python train.py --d_shared_expert=128 --n_empty_slots=4 --balance_bias=true --init_std_router=0.0249 --lr_router=0.000547 --norm="rmsnorm" --norm_eps=1e-05 --optimizer="soap_variant" --lr=0.00914 --dataset="wikipedia_en"
Below are experts of layer 6 (counted from 0) of a mixture-of-experts language model. Rows are named router (the router's row for the expert), gate (a neuron's input weights, with its number), up (a neuron's input weights, with its number) and show model dimensions 0-223. Each number is 128 + 32 x the weight over its row's rms, rounded and kept within 0 to 255.
After each expert's rows: a language model's description of what the expert responds to. This comes from a sample of Wikipedia text that the model never trained on.

# expert 3
router [186 168 111 133 126 171 166  96  86 146 126 129 178  87  78 166 134 192 140 105  90  76 154 124 111 129 156 103 118  76 165 112 143 129 154 134 139  89  99  95 169 203 123 136 165 114  95 131  95  93 123 131 135  82 160 190 163  74 166  84 117 127 100  90 134 129 180 118 114 142 120  94 154 152 107  79 102 139  94 133 140 124 138  93 144  93  99 114 108 129 132 156 199 107  80 109 185  96  86 115 136 191 130 187 181 150 172 155 115 124 111 130 126 171 125 133 180 106 179 127 107  80 214 156 118 130 104 186  80 136 160 170 140 128 113 162 177 131 159 104 129 130 157 122 150  78 120 121  98 148 161 104 161 116 120 147  76 118 154 179 165 120 137 160 183  65 154 104 170 147 119 127 106 132 161 140 148 182  97 129 108 116 171 148 159 156 145 210 170  89 108  92 156  85 170 103 142 113 128  86 112 158 150 171 143 194 175 134 145 135 142 154  83 185 172  82 127 146 173 131 123 139 166 133]
gate0 [164 150 121 160 143  75 132 124 160 147 103 124 107 120 176 143 181 132 151  89 124 133  74 125 180  55 138 136 104 114 124 102  97 131 113 119 140 138 166 176 150 117  88 106  81 120 121 180 129  76 106 149 198  73 138 110 148 123  88 144 166  80 114 122 156  71 111 181  29 183  90 144  93  97 153 101 140 124 124 179  70  91 181 140 122 125 179 111  80 155 157 107 182 160 123 112 125 118 163 112 124 162 131 168  68 129 132 168 131 133  96 122 127  92 133 137 121  97  97 130 128  70 161 135 143 103 134 105 137 162  89 120 105 101 121 200 161 155 113 108 114 131 112 148 129 129  52 174 119  78  98 148  88 112 109 137 137  61  97 158  62 105 191 116 150 141 130  65 148 105 122 115 108 136 146 123 128 152 108 107 129  92  96 106 109 105 149 121 149 119 117 125  86  91  33 104 105 172 150 142 110 100 167 150  66 128 167 155 115 118  60 173 169 170 152 188 167  92 118  86 139 135 179 148]
up0 [ 93 112 143  84 125  96 185 143 114 170 158 136 129 111  85 109  72 134 121 162 146 157 140 167 163 183  95 114 106 145 107 108 111 174 133 153 120  44 142 108 116 144 165 135 150 122  86 148  98 142 117 117  67 109 115 115  51 143 205 144 159 157 111 124  37 224 146 134 189  67 163 152 173 166 137 154  51 127 169 151 129 103  78 120 129 169 121 171 122 129 104 145 119 108 108 171 138 166 144 168 160 105 131 152 145 100 156 130  77  88 127 117 100 106  97 117 130 141 129 186  94 152  82 132 108 137 132 124 133 145  81 108 179 149  83 113 140  91 159 171 100 144 155 127 102  90 105  63 156 120 112  96 137 140  80 174 136 147 198 119 156 146  72 145 106 129 147 140 168  69 134 141  92 123 160  89  78 109  81 121 151 119 130 162 146 129 146 139 132 173 131 137 144 137 114 170 132  82  90 159 154 102 113 117 200  91 172 115 114 104 155  91  89 133  98 101  65 179  78 106 104 159  91 109]
What it handles: Main verbs and verb endings after a subject or to in biographies and narratives, such as took, married, won, experiment-ing; also digits inside table percentages.

# expert 16
router [126 129 133 110 136 163  90 198 130 118 142 134 163  78 169 147 162  93 164 121 172  76 125  90 142 107  87 155 101 142 163  68 155 125  96 137 133 128 105 130  91 181 124 164 132 107 165 132 140  94 104 103 160 124 141 141  63 167 100 108 101 119 171  91 143 163 152 111 195 131 138  87  64 150 196  92 151 101 149 141 165 114 168 144  73 194  97 127  80 116 155 161 112 219 143 157 133 145  70 144  87  99 146 153 126 107 160 106 155  87  94 129  89 142 147  96 154 162  91 145 149 137  82 124 140 163 142 178 187 112 171 112 182 104 125 136  91 147 180 146 147  84 117 146 153 148 114  72  84 155 124 123 136  73 183 126 162 130  76 165 112 134  86 130 140 107 175 102 106 139 132 101  94 191 111 158 158 160 137 163 108  81 133 149 132 120 141 175 184  89 135 119  98 132  74 155 138  78 153 144  97  84 107  95 178  91 149 189 164 106 140 140  49 158 141 104  83 163  71 122 119 124 129 140]
gate0 [109 105 180 131 160 153 108 112  73  69 128 142 153 114 164  87 131 126  88  63  87  38 105 139  96 105 148 112 166 115 112 149 155 100  76 149 119 135 149 100 106 186 137 187 196 136 177 134 162 140  76 154 113 104 101  80 157 148  83 120  81  78 106 139 174 154 131 138 132 159 106  94 163 102 141 192  72 105 114 137 104 109 159 103 107 178 106 181 162  83 151 193 145 136 192 131 111 188  88  89 151 165 156 132 153 117 121 118 145  85 178 105 102 138 157  89 126 156 103 157 145 148 127 163  75 169 129 158 143 139 110  97 146 121  95  88 125 112 155 134 120 150 161 108  25 107 104 121 171 150 112 120 115 178 156 134 174 169  81 132  84 129 129  74 143 155  88 117 185 146 154 126 143 138 133 107 157  90 156  88 105 134 101  95  84  97 123  89 114 126 158 142 142 175 112 116 136  67 146 129  81 120  69 102 134 150 148  80 131 172 144  76 129 107 145  94 101 111 149 104  97 102  95 194]
up0 [204 100  72  85  78 102 147 155 103 143  95 172  82 151 111 155 116  89 101 144 131 221 149  79 119 178 125 101 128 137 107  94  93  73 147 145 107 104 107 158 105  98 110 131 104 109 191 107 101 116 155 141 146 132 116 147 139  91 133 132 168 145 147 135 102 134 170 120 169 126  96 144 138 190 108  85 163 122  89 119 182 178 116 138 117 162 141 141 112  97 177  80  89 147  85 150 181 114 144 161 135 102  76 116 138 116 129 169  77 160 146 153 171 127 122 109  90  74 138 143  55 139 139 113 112  85 128  97 129 147  86 137 152 173 122 163 208 110 131  88 153 144 101 168 154 145 118 164  92  90 124 155 210  95  91 194 173 144 155 131 158 145 185 148  45  69 168 142 112 116 177 140 119 145 135 167 133 190 154 139 183 140 133 121 138 160 156  92 102 142  59 153 110 142 131 139 116 123 136 115 139 112 195 130 165 163 135 120 120  47 143 148  85 191 123 148 159 131 125 119 131 128 123  90]
What it handles: Numbers, signs and separators in standings and statistics tables, such as −, +, °, .549, and pipes between values.

# expert 14
router [161 138 156 100  88 139 157  40 151 151 107 138 147  92  94 147 144 116  74 140 143 182  80  76  82 154 104 153 110 144 136 141 140 137 136 149  88 148 176 106  97 157 142 189 123 100 101 158  90 121 130 134 145 169  88 112 123 104 137 198 152 154 160  75 161 140 117 103 126 143 181 118 121  99 131 170 165 160 135 147 142 141  70 147  65 184  68  90 143 104  89  81 180 172 166 116 143  85 115  98  66 157 125  93 151  74 116 134 114 113 137 133 138  78 128 148  63  88  65 107  88  85 120 108  96 154 126 117 144 101 170 110 181 112 144 129 176 114 109 144 133 100 122 128  71 151 142 176 196 131 144  98 132 189 136 102 159 161  95 120 130 151 106  87  69 112 156 130  80 104 123 110 118 118 151  56  96 111 154 129 124 134 107 139 141 155  83  83 139 115 159 153  82  91 133 128 177  81  81 120 118 129 146 189 117 130  84 133 136 150 151 174  71  69  80 105  97 125  76 150  56 139 105 112]
gate1 [127  54 198 182  89 134 149 129  83 113 235  68  92 151 126 104 108 103 118 161 123 137  62 116  76 132 122 126 103 110 124  95 154 175  85 134 183 127 161  93 105 115 175 122  92 193 120 132 175  81  72 124 132 153  93  93 127 113 166 169 143  96 134 146 143 177 136 115  94 184 133  98  78 133  97 173 107 127  87 162 188 115 143 106 136 160 124 134 142 158  98 114 128 124 187 106 112  90 146 128 174 103  63 208 100  53 161 183 131 155 146  86 187 169 170 102 112 124 125 142 154 145 169 103 126 173 100 162 107 152 116 157 105 173 117 187 130 134 125 132 130 135  82 151 109 138 130 156 188 102 135  63 128  98 133 122 128 161 112 104 122 162  93 149 142 108 142 161 180 112 127 135 150 138 132 154 111  63  99 153 181 173 113 131  86 144  92  95 138 102 163 149 104 126 102 111  71 132  82 129 133 118 113 143 135  95  92 161 101 182 163 144 120 128 137  83 103 100 116 159 142 130 100  70]
up1 [ 71 154  82 108 134 136 154 142 167 132 118 169  79 113 172 167  53 134 101 215 168 154 145 149 126 139 136 118  89 140 137 114 128 143 105 104 107 138 120 111 108  86  92  83 117  94 122 191 168 131  83 163  80 167 125  86 112 142 114 142 110 117  63 138  91 210 109 120 137  90 175  99  97  91  72 197 200 113 198 110  93 108 144  84  89 167 120 147 135 147 150 117 156 155 143 151 150  93 136 144 106 137 103 153 132 172 139 142 121 159  77 120 108 110 163 103 127  89  68 137  63  80 164  48 189 172 147  92 128 167 105  94 107 114 160 159  84  86 143 106 152  82 136 125 147 154 121 153 126 129  89  56 109  87 121 189 139 120 125 110 132  90 180 195 131 136  93 155  76  95 159 126 155 132 106 123 138 138 111 154 135  89 121 100 147 127 140 150  98 154 117  69 157 134 134 160 106 132 124 140 113 146 104 165 107 146  95 140  95 113  99 171 107 164 153  80 158 160 145 115 198  79 120 102]
What it handles: Pipe cell separators in tables and commas between place names (Lincoln City, Oregon, USA), plus semicolons and closing parentheses.

# expert 10
router [156 194 145 162  96 142 154  97 153 121 120 181  85 139 109 105 148 132 136  74 186 149 157  56 145  99 135 147 129  81 178 160 119 131 130 154 107 109  91 138 141 134  46 117 146  90  99 137 109 136 153 127  92 118  97  80 163  66 150  61 128 160  50 126 106 115 117 151 111 162 128 151 161 130 140 140 187 127  81  79 137 110 110  92 110 154  75  88 138 168 167 116 146  81 120  84 100 111 168 114 149 169 107 124 132 135 172  67 100 132  93  97 137 218 178 103 169  50 153 147 126 138 155 155 106  92 134 165 160 149 118 120 163 127 102 110  78 121 127  53 160 125 157 118 104 138 139 166 103 118 120 100 158 184 120 102 148 109 138 168  90 133 137  96 125  89 125 137 100  94 101 157 128  78 111 149  76 152 173  62 197 164 135 135 115 157 121 107  72 184 127 110 112  81 161  96 156  96 110 144 137 119 163 130 132 170 137 106  96 203 141 151 120 139 152  84 122 147 119 164 187 147 171 175]
gate1 [153 150  90  99  95 143  80 136 199 117  67 110 101 117  97 100  93 114 124  95 150  61 137 112 114 164 140  75 105 167 130  87 122 165  97 149  85 107 123  87 114 133 119  28 134 135 135 139 137 105 104 104 187  99 180  69 130  88 146 158 151 185  83 139  87 135 166  77 207 160 127  84  98 127 155  76 141 143 114 146 138 150 120 109 138  92 136 111 131 118 156 111 110 165 105 131 149 135 155 172  78 111  71 170 119 163 106 126  53 120 125  92 102 123 199 125 142 109 120 126  97  76 107 171 124 164 117 128  98 137 124 149 117 142  91 185 190 163 153 129 154 180  97  90 165 131  68 110 139 142 144 157 143 140  96 180 131 144 179 182 129 134 187 162 133 132  79 138 104 160  89  94 152 134 148 130 136 157 135 167  90  81 129 121 102 150 125  41  76 153 123 120 115 147 149 149 126  52 170 111 157 124 129 167 151 153  94 142  57  92  96 120 153 151 163 141  82 128 149 158 122 161 123 173]
up1 [111  61 103 168 145 141 130  83 133 109  93 165 144 115  96 115 211 159 182 180  83  70 104 119 108 130 112 112 177 169 145 153 174 128 145 109 153 114  43 217  77  95  81  63 159  80 163 113 195 160 123  91 121 179  57  95 126 183 158 144 148 115 110 138 153 144 138 119 121  93  99 122  89  91 141 150 146  71 148 145 147 148 133 117  88 123 112 130 145 112 142  91 103 149 158  40 115  71 135 158 140  95 192 178 190 104 161 192  91 104 156 107 107  98 115  74 125 155 125 125  64 115 135  99 154 131 104  66 130 147  94 117 179 125 163 143 146 128 173 145  92  69  83 174 125 125 104 125 174 164 143 122  92 167 152 127  88 133 137  73  99  99 188 113 127 137 110 126 113 102 142 161 112 150 123 127 112 135 143 148  99 110 100 139  94 152 115  91 192 151 115 130 143 132  96 126 175  98 132 143 148 126 139 169 125  97 103 123 104 115 136 139 157  62 131 133 141 174 135  87 148 154 135 130]
What it handles: Adverbs, auxiliaries and connectives in running prose, such as however, too, almost, not, or, so, appeared, went.

# expert 2
router [111  87 111  86  86 106  99  92  89 101 100 158 130 142 115 182 136 142 130 150 138  97 102 152 150 195 118  83  84  81 176 144 162 109 134 103 132 122 102 144 101 152 147 139 137 164 163 102 118  59 162 103 128 117 133 112 107 140 177 127 148 137 156 170  61 157 151 179 216 143 130  86 139  90 141 120 188 138 119 175 133 147 139 153 161 149  80 205 174 170 184 121 172  82 125 154 133  98 113 110 111 126 126 155 107 123  78 161 108 127 115 201 127 127  74  83 136 164 153 129  92 126 152 119 115 106  93 112  57 156 100 114 103 187  99  87 143 153 113 129 134  83 136 108 166 123  89 141  95  97 107 125 139  94 164 172  85 121  92 109 124 156 134 106 133 117 162  60 104 104 180 127 182 163 115 141 133 112  75 116 156 153 112 103  93 158 131 170 110 138 128 185 103 166 100  73 147 100 141  83 119 121 142 110 187 130 165  54  97 138 139 171 187  92 178 123  35  95  86 143 165 129 107 113]
gate0 [120 147  79 163 150  85 160  55 137  97 150 120 165  81 123 104 141 127 104 126  77 111 130 144 144 173 112 108 106 132 121 179 152 109 129 124 173 172 146 133 127  89 116 131 109 148 164  91 130 157 133 128 183  91 114 179 199 151 107 106  74 140 156 102 154 130 131 121 151 121 113 163  95  72 132 180  92 155  87 123 112 148 133 115 111 170 127 106 133  63 132 139  77 147  69 127 143 136 224 154 123 108 174  76 155 128  85 149 105 118 102 168 128 100 159 187 133 130 210 138 102 153  67 161 125  96  96  73 167 116 107 118 143 115 106 159 105  87 105  78 143 115 114 135 128  86 165  65 146 158  94 132 162 184 117 131 118  71 143 112 154 131 126  56 149 146 136 150 118  89 100  98 163  99 100 129 167 181 137  72 107 155  76 130 211  68 123 148 106 114 133 118 131 110 150 144 135 147 158 151 143  80 146  58 123  83  58 142 130 135 175  98 134 123 144 109  88 113 114 179 169  58 129 174]
up0 [177 101 140 164 137 116  82  87  57 124 127 147 148 124 167 104 170 126 143 119 122  67 154 181 198 170 103 148 143 111 184 162 146 131 102 130 134  68 115 128 147  86 132  94 104 171 127 109  65 138 140 130 135 135 104 143 161 139  83 125  38  90 174 145 143  48 108 129 114 151 137 165 105 129 132 153 151 167 121 173 137 141 133 122 181 162 106 101 174  96 134 147 140 118 117 143  95  96 158 125 126 109 182 122 156 154 140 113  93 169 123 129 175 114 122 131 123 121 168 125  85 144 141 112 121 127 125 111 155 149 116 188 179 103 139 119 162  58 111  52 127  80 100 175 106 108 102 140 159 127 105 136 104 183  91 127  69 147 163 106 153 136 165  88 226 170 165 154 160 121 108 130 167 164 121 137 168 138 101 125 107 120 197 117 182 111 181 132 125 137 103 109  98 105 141 166 104 136 100 139  64 102 111 116 127  69 114 119 176 132 197  86 154  18 160 111 134 108 133 130  65 101 120 115]
What it handles: Prepositions and articles after verbs or nouns, especially by, with, of, against, via, using, as in described by, losing by knockout.

# expert 22
router [132 120 114 134 175 118 124 143 178 155  74 165 121 160 161 175 119 133 131 118  85 123 157 135 159 160 154  82  94 130 162 159 133 132 164 150 138 147 115 127 153 171  93 167 142 138 172 117 187  72 136 184 185  94 143 135  63 156  88 142 114  71  98 113 149 146  79 133 122  97 106  97  68 126 191 140 106 159 144 103 128  82 131 166  88 153 121 194 175 150 110 145 145  96  70 168 169 164  61 141  94  90 165 125 124  96 125 145 162 129 123 143 106 134 169 118  99 110 139 162 214 117 122 139 152 157 188 103 132  96  83 115 129 105 110 130 157 136 152 114 126 103 139 111  60  88 176 129  96 152 168 138 168  91  76 138 175 101 152 190  58 105 118 144  59 113 144 123 103 121 109 129  59  84 143 161 122 150 125 108 154 170 119 141 189 111  88 125  62  88 112  92 157 104 152 148 140 158 115 181 141 101 113 138  88 133 144 127 198 161 136  95  61  96  96  94 117 164 125 118  96  73 145 160]
gate0 [ 89 158 182 124 128 108 150  81 110 115 145 161 136 107  93 106 158 106 119 128 115  90 171 160 137 145 143 121 157  92 115  88 121 104  86 120 149 150 173  54 212 131 145 157 157 133 152 170 122 118 123 155  87  50 142 117 114 179 111 149  95 136 166 166 126 144 103 149 113 105 129 179  97 132 170 164  94 125  99 189 102  81 100 127 147 188 200 143 178 137 105 137  80 127 145 115 115 162 107 103  85 103 188  82 119 111 126  68 154  96 123 119 141 122 139  67 115 141 161 132 131 133 126 163 208  85 106 122 115 145 131 101 109 144 151 160 167  88 102 149 151 166 121  59  52  97 115 146 153 163  79 102  79 149  53 126 143 189  75 149 132 149 139 159 177 189 107 136  95 178 108 108 187 147 141 156 151 115 185 169 172 145 177 140 130 103 134 105 149 147 161 129 166 108 140 122 117 137 134 123 101  80  66 148 127 125 145 140 153 105  70 103 144  71 125 125 145 212 132 144 106 108 137 169]
up0 [100 141 172 155 127 109 112  96  77 168 107 140 152 118  99  86 179  75  84 154 123  72 109 113 101 158 119 171 145 132 144  93 128  90 123 125 137  76 144  78 181 101 128 194 116 100 208 124 140 148 165 175 106 108 152 117 127 151  89 184 131  92 123 149 117 139  95 132 126 119 134 131  99 153 161 112  78 134  94 159 139  57 142 117 128 188 140 135 128 156 126 159 106 127  64  79 120 147 142 120 139 123 165  91 120 105  95  89 152  94 145 124 135 123 133 134  82 135 171 122 138  92 140 145 199 101 143 107  84 145 123 132 110 165 134 173 143 158  95 133 138 177  60  98  82  95 103 192 147 131  95 123 148 111 116  84 148 206  90 186 119 114 118 211 178 200 128 127 123 175 148 135 124 158 196  98 190 139 150 138 175 134 135  64 163 123 145 158 116 172 133 139 156 123  96 109 133 142 140 129  65  96  88 118 161 145 104 172 184 180  81 105 163  83 174 129 116 218 136 140 112 137 136 154]
What it handles: Measurement units, percent signs, coordinate marks and math variables, such as km, sq, %, ″N, x in formulas.

# expert 9
router [177 155 148 176 145  69 179 184 166 110 145  98 103 195  83 131 154  97  96 167 119 143 111 169 194 185 129 163 171  96 113 114 184 169 180 176 150 147 135 115 117  83 145 139 135  84 121 115 149 100 153 121  97 126 141 133  72 161  87 130 204 117 140 177 139  94  77 166 178 167 146  98 138 111  69 108  71 141 130  81 163 102 153 153  80 129 141 127 120 142 110 112 141 125  64 129  87 128 129 160 149  95 124 135  94 159 138 120 137 129 167 116 112  71 150 136 158 131 196 113  91 113 129 127 127 155 165 110 108 134 163 107  96  78 150 129  47 126  97  89 104 159 144 112  96 132  96 200  97 121  78 131 164 175  77 126  87 117 121 121 100 164 100 169 126 152 133 146 123 102 149 161 106 150 147 155 101  94 118 137  90  85 144  96 143 148  98 105 169 160 150  97 104 207 165 200 134  88 153 118 125 102 141 145 151 143 185 160  91  66 113  93 117 181 140 113 143  88 155  83 132 165 160  96]
gate1 [151  96 121 124 173 149 181 137 138  70 155 111 150 102  38 129 151 110  83 166 133 131 131 138 124 134 122 102 102  78 110 126 128 129 167 146 138 113 143 167 160 107 182 105 127 136 197 150 138  71 175 125 141 160 173 126  99  90 115 166 139 165 109 113 140 104 147 174 131 127 136  65 145 114 114 142  96 122 173  95 130 118  94 120 180 102 118 148 167  79 130 103  70 149 100 133 132 159 178  89 191 160 115 152 136 142 121 141 117 165 169 135 121  90 144 195 135 121 138 139 115 163 133 106 120 123 119 102 110 185 125 143 119 162  59 162 150  92 109 117 140 180  72  96 176 101  65 126 183 140 116  17  88 124  75 140 120 166 187 147 150 135 130  72 124 108 101 187 175 140 147 106 147 139 143 142  95  68 137 119  54 142 149  78 101  81 142 142 124 141 141  94 136 202 166 124  90  86 123 144 118 143  82 157 123 106 165 147 118 133  92 132 132 187 150 116 117  80 180 159 115 223 135 133]
up1 [149 115 129 114 214 142 171 144 150 112 147 119 162 130 113 112 123 115  60 164 149 140  72 171 131 148 101  68 102  36 158 130 121 147 164 120 156 120 133 172 158 134 212 128 113 160 174 143 168  82 165 111 131 104 184  97 132  74 129 148 129 110 115 141  95  82 141 124 151 147 132  67 152 108  91 149 124 124 159  59 141 119  86 162 178  92  70 133 191  76 157  87  98 119  91 108 157 182 143 118 109 110 106 152 100 149 159 108 121 175 135 115 131 117 147 150 113 151 163 139 140 128 151 107 125  94  95  71 115 154 136 110 152 131  94 199  97 123  74 153 120 186 140 117 110  53 148 132 146 118 108  45  93 120 116 162 122 143 164  87 155 164 178 102 108 126 109 185 141 119 125  93 223 144 139 160 118 128 155 154  78 164 141  48 113  78 118 130 105 113 110 153 123 152 145 140  87 112 127 166 183 155 157 174 105 154 186 112 124 112 128 146 125 153 177 115 131  93 137 163  88 146 166 111]
What it handles: Header and label words in tables and infoboxes, such as Votes, Candidate, Turnout, League, PF, Batting average; also closing parentheses in table cells.

# expert 15
router [181  98 121 134 110 124 180  98 105 126  96  58 142 128 116  59 123 157 107 118  73 134 139 180 140  97 128 146 102  92  56 134 116 129 177 142 145 108 104 109 136  74 172 105 145 148 108 120 133 101  90 131 101  94  98 143 121 185 111  97 185 111 121 157 157  85 134  95 132  88 181 108 114 110  82 138 141 132  58 165  72 125 124  95  98 114 148 106 129 133 173 165  49  77 129 192 117  95  94 108 157 153 123 132 119  78 118 142 165 151 159 175 178 106 126 129 161 162 229 141 105 118 158 180 124 153 104 134 146 158  58 138  86 178 117 124 132  84 136 102 160 149 190  84 124  70 106 138 130  99 105 117 122 140  72  95 121 136 174 162  65 161 128 129 101 117  51 138 113 132 121 160 111 170 115 161 126  93 110 113 116 113 150 107 130  71 114 128  92 177 175 169 125 147 164 136 127 118 121  38 112 127 179  85 118 125 157  73 123 103 106 151 165 102 127 128 168 154 118 107 111 173  98  78]
gate0 [152 115  94 103 108 108 132 120 118  67 113 161 138 151 126 133 101 128 207  91 123  51  83 120 116 163 150 127 172  99 131  25  92 105 148 135  80  85 145 139 187 113 147 140 147 126 142 103 110 112 125  91  77 131 113 110 144 135 168  66  88 147 143 137 200 135 134 138 122 151 134 121 184 130  73 147 134 132 111 142 118 113 129 143 135 137 108  90 161 104  94 156 134  95  94 102  68 145 121 160 133 159 124 147 125  61  85 150 169  79 130 117 104 161 128 128 119  55  99  81  64 142 151 149 145 139 131 204 132 125 110 131 109 115  72 186  93 117 162  72 121 148 190 152 149 118 141 133 138 169 132 124 120 126 129 159 101 113 169 189 136 137 145  73 108 189  75 100 129  65 124 155 184 143 170  99 108 125 128 139 145 112 146 129  74 144 183  95 113 102 138 163 152 109 100 182 153  63  58 135 151 112 149  87 155  93 119 104 136 167 180 101  90  76 160 152 131  99 110 214 103 145 107 147]
up0 [104 181 133 128 121 186 168 116 137 122 156 113 142 123 125 166 131 160  45 161 180 139 141 157 138  44 122 117  98 146  78 114 152 148 137 110 122 119 118 171 141 152 112  60 135 146  82 156 144 154 111 122 114 187 137 143  66 147 148 140 161 126 125 114 128 190 177 165 133  82 112 115 177 177 195 125  97 116  86  79 177 134 145 115 131 131 104 148 165 159 155 104 182 112 188 182 129 154 137 167 135 124 149 182 127 161 106 144 177 164  88 118 101 112 146 121 130 107  91 134 112  55  55 129 144 114 187  71 128 107 143  86 129  61 144 124 149 112 160 125 103 104 119 148 133 154 117 118  87 141 157 105 102 123 161 130 138 127 131 107 128 126 152 167 169 161 131  82 129 157 117  92 113 132 119 123 113 133 173 141 167 154  91 142 148 109 102 145 164 135 167 167 171 150  78  96 186 148 101 146 110 116 150 101 101 100 104 192 173  99 145  85 167 132 120 145  41 105 160  41 130 158 191  39]
What it handles: Articles and possessive words opening a noun phrase in running prose, such as the, a, his, their, its, new, and possessive 's.

# expert 17
router [145 101  88 179 103 128 157 139  83 140 186 155 153 102 126 169 124  72 166  76 109 185 140  73  92 120 179 115 162 170 105 159 134  90 141 201 102  71 106 153  76 117 159 112  69 129 107 166 141  88  88  95  87 106  98 129  80  94 108 115 118 140  98 170 125 141 123 113 155 189 152  75 156 107 103  85  93 121 145 102  83 127 144 105 126  71 116 104 100 144 102 134  95 153  96 132 150 126 152 166 146 126 131 116  66 120  80 108 152  62 126 104  99 154 122 170 123 132 134 101 165 159 155  98 161 130  88 173 166 148 159 131 196  78  88 128 138 163 132  96  87  61 142  92 106 105 168 192 119 114 104 142 148 155 128 176 131 140 107 100 156 204 127 147 135  95  83 117 152 105 165 106 118 124 117  72 123 104  94 128 124  60 111 114  78 164 137 154 166 162 123  58  46 135 111 127 164  95 143 148 157 147 179 183 119 130 134 109 101  99 114 181 134 126 117 142 146 178 160 123  79  79 151 130]
gate1 [137 146 102 113 101 123 115 173 181 149  88 110 146 135 116 166 165 159 101  99 109  97 118  68 189  88 149 118 117 156  53 125 137  96 170 206 113  88 104 124 169 174 127  95  92 103 129 127 138 135 152 141 145 119 174 142  60 134  64 175 135 102 110 116 131 191  95 129 125  72 152 123 132  85 133 100 161  98  94 152 159 165 177 188 142 155 104 139 158 142 145  75  84 199 125 127 117 121 156 107 162 116 116 143 117 157 108 117  68  99 140 144  71 142 140 147  92 159 126 105 204  99 155 125 147 118  56 118  99 143 177 116 118 128 121  84  76 130  98 131 150 137  92 126  71 124  60 146 121 159 126 115 161 102 172 192 176  65 110 116  92 124 112  86 166 138  64 121 136 138 237 141 117 123 164 119  70  91 148 136 118  87 113 186 124 137 111 119 121 114  71 146 106 118  86 136 131 144 116 121 118 111 127 142 122 152  71  89 148 110 132 172 161 121 168  85 137  69 128  85  96 135 134  82]
up1 [111 133 110 172  79 128  88 141 163 154 154  80 125  99 129 165 161 101  57 126 134 118 114 111 143  61 143 106  92  95 111 183 139 101 144 129 140  73 164 134 153 114  74  77  89 114 152 135 136 100 182  73  87 126 137 151  98 116  89 150 120  97 132 135 116 166 146 103 141 132 126  96 157 138 106 102 146 119 114 182 125 128 185 125 153 144 136 152 138 117 115  70 132 147 127  70  93 114 132 121 191 138 104 144 130 122 138 110 143  36 129 176  52 164 170 117  71 115 184 154  57 106 130 145 110 105 104 156 150 104 131 214 152  18 110 139  90 119 132 132 128 101 132  83 150 116 108 141 143 167  97 136 100 138 150 189 114  78  95  78 125 129 123 132 210  87 129 118 137 149 132 137  99 110 135 135 112  53 105 136 173 149 174 172 120 176 105 153 138 101  66 152  61 124 155 136 137 125 130 146  54 101 158 153  98 152 108 214  72  87 126 155 150 155 135 126 138  97 110 113 113 133 129  98]
What it handles: Head nouns of proper names for competitions, elections, censuses and places, such as Cup, Championship, census, County, often in section headings.

# expert 31
router [157 112  68  83 100 131 148 170 151 160 136  44 136  96 133 190 120 124  89 116 187 151 124  99 146 100 158 148 154 157  93 122 103 133  81 137 134  83  96 139  65  96 117 111 142 106 134 159  98 152 164 152 120 117 149 150 119  97 148 188 162 128 132  92  83  99 138 106 140 207  96  53 134 125  53 104 157 140  90 153 125  76 139 205 140 127 136 152 153 191 102 141  70  91 120 169  98 115 149 148  88 142 197 133 144 121 114 131 121  93  80 174 148 116  76 127 158 173 134  73  95 184  98 102 144 202 128 150 110 124 142 155 127  73 169 138 115  81 126 113 100 157 153  79  90  98  90 164 125 112 120 159  98 124 148 159 145  96  92 137 141 176 128 168  99  79  73  97 151  65 130 120 136  97  97 101  70 102 107 119  57  95  79 132 119 122 150 100 164 154  86 116 110  63 117 139 151 123 135 143 108 164 144 135 111  81  96 138  96 145 148 129 156 131 105 117 105 172 176 153 118 163  87 170]
gate1 [ 82  82 139 120 129  84 153 148 101 108 124  90 161 137 105 165 119 131 157 179 124 137 111  98  82 119 100 104 146  60 137 127  62 106 145 165 124 144 135 107 100 135 127 101  24 125  93  91 142 122 148 130 118 143 132 106  97  63 169 148 153  96 101 140 115 144  97 117 129  99 141 213  96 112  94 181 142 136 125 128 140 144  89 106 162 168 109 166 156 147 106 149 135 145 142 163 132 176 174 167 142  98 116  76 147 140  79 105 178  72  89 157 103 138 123  83  98 167 105 158 142 148 165 140 100  52  38 116 183 111  85 132 129 109 119  96 165 155  86  91 127 126 189 185 140 151 140 154 141 184 143 143 112 119 164 127 105 154 157 128 166 129 130 127 163 132 115  88 100 156  44 117 138 124  91 126  98 129  86 136 194 120 114 175 170 113  92 195 120 138 204  92 121 167  95 104  62  90  82 133  97 155  89 120 119 171 116 147 117 158  65 112 116 111 143 109 114 165 138 133  99 203 108 139]
up1 [149 211 132 116 157 144 107  85 101 164 170 135  69 142 202 153 122 137 137  89 121 132  97 135 163 141 148 167 122 132  95 134 133 140 130 136 142 133 133 144 115 127 132 121 154 106 128 151 116 171 161 139 123 130  91 183 109 195 111 128 148 118 135  59  81 111 103 115  96 114  68 103 105 152 135  82  99 161 102 156 148 131 133 140 156 113 103 129 126  84 149  97  87 123 101 127  96  85  70  99 100 127 125 175 148 146 156 135 135 141 107  60 149 110 160 153 136  68 119 135 151 120  72  99 110 177 170 193  86 180 180 186  95 183 129 146  95 124 110 155 133 134  75 115  90 114  90  88  85  59 110 119 131  93 181 116 128 108 152 128 131 140 103 156 114 101 116 129 168 134 209 173 168 106 121 137 159 212 145 103  96 154 174 102 117 190 117  71 133 151 104 108 172 130  85 139 138 139 161 157 148 141 182 122  93 156 163 173 178  94  97 174  89 131 139  83 149  52  75  98 124  64  93  89]
What it handles: Final words of institution and place names, such as School, Railway, Stadium, Avenue, and coordinate decimal digits.